Below are experts of layer 6 (counted from 0) of a mixture-of-experts language model. Rows are named router (the router's row for the expert) and show model dimensions 0-159. Each number is 128 + 32 x the weight over its row's rms, rounded and kept within 0 to 255. Numbers have three digits each.
After each expert's rows: "gets" lists some tokens that make up at least twice as much of what it gets as of all text. This comes from a sample of Wikipedia text that the model never trained on. Tokens count by the router's weight.

# expert 12
router:125131157098096146106105080131102126106132123173164171124140080150137101152144094162084124144138072126110113135166156153161132087123129143142154098164112205115125187144120087070050140073099123034091111115166132114123116163115126156099085130146135082117126095143185144129153135117095157088175132097160121105095111093102130184151117124088119120140128101224137142097112077108115034159062101105168152148129109093128157141140101168146160095152120141142111088122036172170076133083160124
gets: "y", "ty", "ry", "wi", "w", "hy"

# expert 10
router:128100105142204089153057128128127129166156121148075167121193137080094119150116113098115121123102129161149158099148121115133153082214109101097077117151090124129103161045121120090139149159133148110078135105152116180083104078142155082108145138108141132131162128178121121102117080140187087129111192076145098084147119132143096076108127132157155122103111099135174136113103125137125122199098145111091134090161093069069077146149183086119170083139155159113147080111169216151114176149135113
gets: "n", "il", "us", "as", "ni", "lan"

# expert 4
router:088077126087160123136176144146129119097156131132124078115178080184152096118139160116114128091153138132185112171151151133138101136167156185063063081148144096130131158070127160127129116167134105143131126170148121104149208136156173138219146160089181107116069095058112101147145135089126110078127187083137107134191148106151166199113096113132118102156180189106095134123154115093185078102127158129175102139126119172077133098166137073114127136146106119123154166142136112140155171099091109
gets: " O", " Al", " Ar", " Ra", " Pa", " S"

# expert 23
router:144147108158092123126147139095152111145081134105131120134054161121147092161114131128100122105178108132085148136148175163108146139155134156141111133146109067131150077183169119118157108089120141159174095163124089110125083085152165115143144093050190095080131123160138091093080141114178146041136131145124164182165119169087131152084042103079099159073132156106146130115131106068079176165138128129145074150072152131166110144116177079098109144103182116151169139080135080172134083124094106
gets: " the", " The", " and", " a", "The", " or"

# expert 0
router:103079147113146120117155104100110121121168139143074126085154095164158137172110048149180121172163098182173099114077087135154102160111172093097162129148183106091127128045110124178171086088128148137118148112117185164106153109126109140096142073116113141073138183158125153128101170123160076132165175190122129116130164159127123099172144119142135199125079150107116146141131122080129116130145129179089136125157056092117137101140107135112163112176169151129075157172160101098067195189164126
gets: "re", "be", "le", "ne", "ru", " pre"

# expert 1
router:099146045130116096142107114086112162068134110183124140137098136169181091134140166092119176160118184121101115116061148099113171151110101126130173185145191153138086163166135134161120179160119162117149157088097127127161174157207091019111096142125122145160147089171132151116085124093169067157117119142073156138115176067178148099120153124160120152123078119103160154169110152088116139153149116131089149100116167103146130109154148110107154107134129106109123119187143158148158083064086158
gets: "t", "s", "at", "pt", "les", "equ"

# expert 6
router:164120084142115204130123122094129140115094145088129128121086179137078150107148168111113092163164140108138143122092170113052084176115076087098084133093116105075169086109101174125113120138082090074092087069195132133185139132127091111150175198102158165182080131149157122152094101102091091117142125144122118160093135106188122148105107140149121135116185172057123093140197134119197132142165138130088164170106121179123110113125135161114080162097065152147153164123127106141168102145138115
gets: " 1", " 19", " 2", " 3", " 0", " 4"

# expert 31
router:199147122179154177137073114136071163119055137111135145147154151076084128141173135172128134144113137090173126129154142130083187119122130157169180105126119140145077092107151078098087084075179073184095120094125116177152112153145059099164157131127151145133150154100150152134154116166102130173129147095130143097098108121053149176102136096096138156123114119215103138124157062118126088083147113108122087153182105152189177154115098101131081126111100081077079143156109134122144112109078132
gets: "ed", " was", " is", " were", " are", "ated"

# expert 8
router:195113123084158140091136126114137098175096116143135150097158130136167140124104107103132163154087128121119131109156088121116137144079116130136089159140192122124133081154157129131191100154167165129182135099161179132194096129076160106141123136140165182112107104086159165099164116166138169123148099159061173096096101159041152106199088101154125152113165112151138132169189075160143091117118167125130096100167165149112065137154085148097107093114106193104145186116075164064069099107101138
gets: "al", "ic", "ical", "tic", "ive", "ial"

# expert 3
router:098106120115152155112113107155110110148124137096081106134135143146118211105138115134112119127124098136121124135179176177167094145087135063158087084066122138150154088116112128138131088053122076094087144096160146202110189151174078088150119149088146099145123089062123142175101081134116130060139114119138091154177162143157090133133075119155163094127194179086135103094167140145110148151093103129112177127178140128058146173170152145096124161109076154117157169123054100111152100164107095
gets: "2", "1", "4", "5", "–", "3"

# expert 16
router:152131127101126155140184121166135100093137142090151075131066181175102133069138149173136145120108147121172130101086115090117122100140137232149085140137127123092109112123137094130112083098133089114152090137087095076093176106132119139119137132104108117078057128144100165131147135126061070092070180152153110125188137132117152120108126112043155138096147186095170090184144112128130212135100108128097089089057142154138152114119126144077093150063079166102143144079129110142113087137109117
gets: "-", " ", " (", " \"", "•", ":"

# expert 24
router:124114172111086133113111119168166155139098137174141174116137132143189144130148143104147208087144144130126137146110109124164154115108169152088156177058074148131106142142119154131134123082104161102096129096126115146085153138108126133125204095082105065128086102137148122152139138137198080135169148125162097128143113201164102165125090134046086111133150125144121108112181148168198121074154130150064094117085132117060120090104157149206172133154179175064147072180113129110122092121123131
gets: "na", "o", "é", "no", "a", "ga"

# expert 11
router:122097160162128129185176087112156103106135093071151122164078088168131126166177109136088185129139197149102123135103108100146056176112067135145136202150166100106121172142102167120165090182140096143177133066136128072095198178138126149099114171149140090125102075114071158160092143101119084163136151182063125160115124088103152114069142167103111147139087108171160094123111159118088158159144134136139157120123088161160095118088092092138167162115154172093160098085097125120138128137146133
gets: "st", " st", " St", " c", " d", " h"

# expert 13
router:161139145104075151094142146141071147109075136167148157153131149120118078125134082126151120100164166165122128150116143128087162058094144165184098082197083191159073046172086118121082133108180166121111106119087122117094102128141092083143122091128091150064152115123134077112129164112141119169105096034122166052081158151129108097135149090115138131123140120171099128133097090140136095114115168151137164135190098123152151174171109142123133113105108084133080139156097151153172114121101205
gets: "s", "ing", "ly", "es", "ers", "ations"

# expert 28
router:138136156138147151192089160104200113146133080080143119155129143131218149147143125151164148142121103126089112190157170095126102103154123120108094132177123119153180141152141078092101087118101119149171160098147149142144106096170167142199109144077112107124149120099102058117111157115083180073098127099060147133109212129140151144180151097094075129139094073102095123120177145155079126157095149163155109149079163111108089083091112117147121133128124132121065179075147086091087161107171134
gets: " I", "A", " E", "D", "I", "C"

# expert 22
router:180049098121118125150124094177088085108095091069155155126147163097079115116136147133150097116138183123092112187176157192060140127111099121092178152128126184120094146157195088108150148120195214122165111176142099058092083094132115152183094107093149110106108148123076147132128070146146128158192100146099145136103129134113134157164072131143115151173144124105107113082128073111109146088154124149173164159118103139166140125128095085115117136074156120051124096115145126119091137138158137
gets: " first", " time", " one", "th", " second", " year"

# expert 29
router:150176160146133094147136111179172140126128101170095146175172161163131161168045077120112165158143109178134091131101097193144087165118116180100183121107142165101142154096122167096082195173074148144150143171174113168134151128116137065128116136113100153108178203137119149160181185113114173150112171136114156171198113162097091162162132100102166162135140078158148095145180110166128152148142141150100127117124142161176158154116061164106150115171146160135106127144182098135115178124149110
gets: "k", "et", "and", "ish", "ot", "ber"

# expert 2
router:143133153120148101070132165085149138153154167153132150118105120151121130164075123108134097143121111175168159136128166180154116149135149180093076153064125107182171190151084078187128182087080179098142100119182223147121200100104121091105134120163068169129139130142171138084130109075112080128155165131148133148083077088143125122112166132140131091140117143117128059175128139061119048093136145158113129134149124071122097119072145135086152137106147090126119132158149145125187148159146158
gets: "e", "ri", "ro", "u", "ge", "ra"

# expert 25
router:102135171131184186085166114178155164081070186098166098145075158125110155078116163121143117146175208143113143148100118137065084130150173094155145132085095096156102076125162101132177130082160121123091144144103109176134119098125171102103129118171096133128139116129115204126187118116091153067088093145129109134105187162087132182082149109161140160126126108095143146102141207130109149176119098102135123099131161118066152094130153123165136121126118132182152113064168140128075074149089148
gets: ".", "==", ":", "===", ").", " =="

# expert 15
router:138131164140076119092131148136106161149145170148123086128081136102165143119167089152115086094050146092142126089126181170109121113113132197102182119165113180118187127117111183145176172144139159128093146079175169128129143144127140165131130129145106117159122106034117071093119082150146129112051116130184131171075090135088111142128076151108091167085105149149140123122131190215169083098130162157145141136152107135158107170164130091152081148118121159119137111197185145150091092136112087
gets: "er", "ta", "or", "ator", "man", "P"

# expert 17
router:083178104132169121105090176112156163101082179089133146116049160091097110175189118175158078111115105090125086129099164107126169114135126088144144096126122190125172131140139158155102122049156166107146080155057158117131107175149083108155114076100141146084117125126084130138115120122097151117076089134133096122142092093141085177091098094108137074092115095190138141159107074106093158126136101141109121163100139089142172129114136091140113128125050086186118113084153140152100160211098122
gets: ",", "),", ")", ";", " (", " –"

# expert 20
router:144155082126118094143117153148129135063156094170069117184135118168123151159077140123171144115126149132115132156135094138110120115128113056150112104079181170131099114122155115130189178154095109105058188182139148077170091163098122099113135116199084092187162168171110135109096160114078118110096144184109127119166093081139151140139095172156128132137130103114134183163091171084121190099102144105086136145115061154150117170165141115185119109216135096136122133152127124078156173082109111
gets: "z", "l", "ch", "on", "it", "d"

# expert 9
router:131144150101143169083137128128153103151086093120061116075135143098145116120166122108094051160132128149074133111162183162103077123125135121180121096109137108156171099143176168144117125129095069142201146155134140071141133156119157176100137128068089059115070147134126117116179110073174158160097154160130112077164112132152099091107137168141108087127130112119055159127152083062161093148147167092162092164088156148115128112161153067194128172115091123087143088095142129090065152137117153
gets: " P", " W", " M", " C", " K", " G"

# expert 5
router:140129159100167154169180187126144205143125123172140114117159091136160033170150116081116148109084169090097113134134171065176101119146160130125146098162146163091138091124113137133149099085102137115091149141076100098133129124123132145103117081109087137069083169143167076130134147119081176130135153074128153105170108202132180113067144105111142225159133138108079164068084120136128084137129138142138189084178144137094105095131107130087114137102150183103116165083150104158121126148155148
gets: "s", "com", "la", "fe", "le", "te"

# expert 14
router:142079077175125073162120108158118096179197123185162141103122064089097115119128156145121111110089094125141167172079080153158112108176152089164134164098189115089175059144095125116101117137116130158165099158104148154109122057133138166117088131144085169133091117145143151090134107145175134123104126093153131139147145165094165115178138175120130092148115086073103117158100152187146118126123087121183125106144123178149107163088182177136215133145153123106145053151063122099166119102165115
gets: "in", "ci", "en", "di", "our", "min"

# expert 7
router:082135071167095152171153133152109141164148141106093118175169102083146135120164152134105102165130101131086066093082164099097126150134078166143148176137148113094103059144078168108162137141133084100138078117121073078116096109096096124126188164164123110114097112146090114113079060091136107168136162156194130139166162118172100158068179119123052090108131120108145154146092119152133141107203149115104089135139187134137170099071098126164206119164128089150140062094138126157132119141129138
gets: " ", "p", " p", "п"

# expert 27
router:132087089097110219168169100102080146122162143150155113124180141094079039090068140157146106119139169072149153143091145141103140179106083090110173130119104072141090155166145174131184106096103080144164116162095095110131149089128136100109159134143184152150134194077106116113133146155135151127099116066104147104105105171129133116060157116100178128125172128164080089136098105110100115142166129110179093106126072138109154183142090070129097157075124170142120173124111086132136153161115166
gets: " at", " for", " his", " ex", " to", " with"

# expert 21
router:132105091105107124151142132134121070168163086117157115100114069098079116066148110135153060163141165078148132132159094132105123168159123184123105088171114089128146085134107156118072137083121154179163093086090114131120095192151106103141150078148142123114104133155142114166169136144168142120058128117107099094123158125133161101058123133176078077110174112179134122133133147106156195056174126114214072105144135111121170168163049100158112152087134089121164186134093115118140098121125109
gets: " in", " of", " from", " In", " on", " by"

# expert 30
router:093175050121089112050134109113131168152126122151104162095071125145144156174087154114060122106172075093116116143149120135146127098095097141085178088041126114127094156142193148116141145101100113101116153098102105165131059149077172170119139128145125089188160140138046112102185072124134109129143190135150128118177140092130168109150136128119127116161173160207164128144121145177117086119212155124150147104096151120132166158160116118089112114152123127165120084165075154125104126107147110
gets: "h", "m", "am", "ha", "b", " so"

# expert 26
router:139099153177130111129100125098143111088176147129114156169092163131114165077185187163150163172118120165182146122124157091060156117070142162096098131087105108148107075070159139186090142166128115138086098187096107109138126146163111168138072103077160137145151183136111098162077173119166115167098117140153103210197113116113102141169144092152126155098134178144137158118136174093107174104091099084119080149158085132148154125137128144177119133093114120178122116066055109153168127094108126
gets: " |", "|", ";"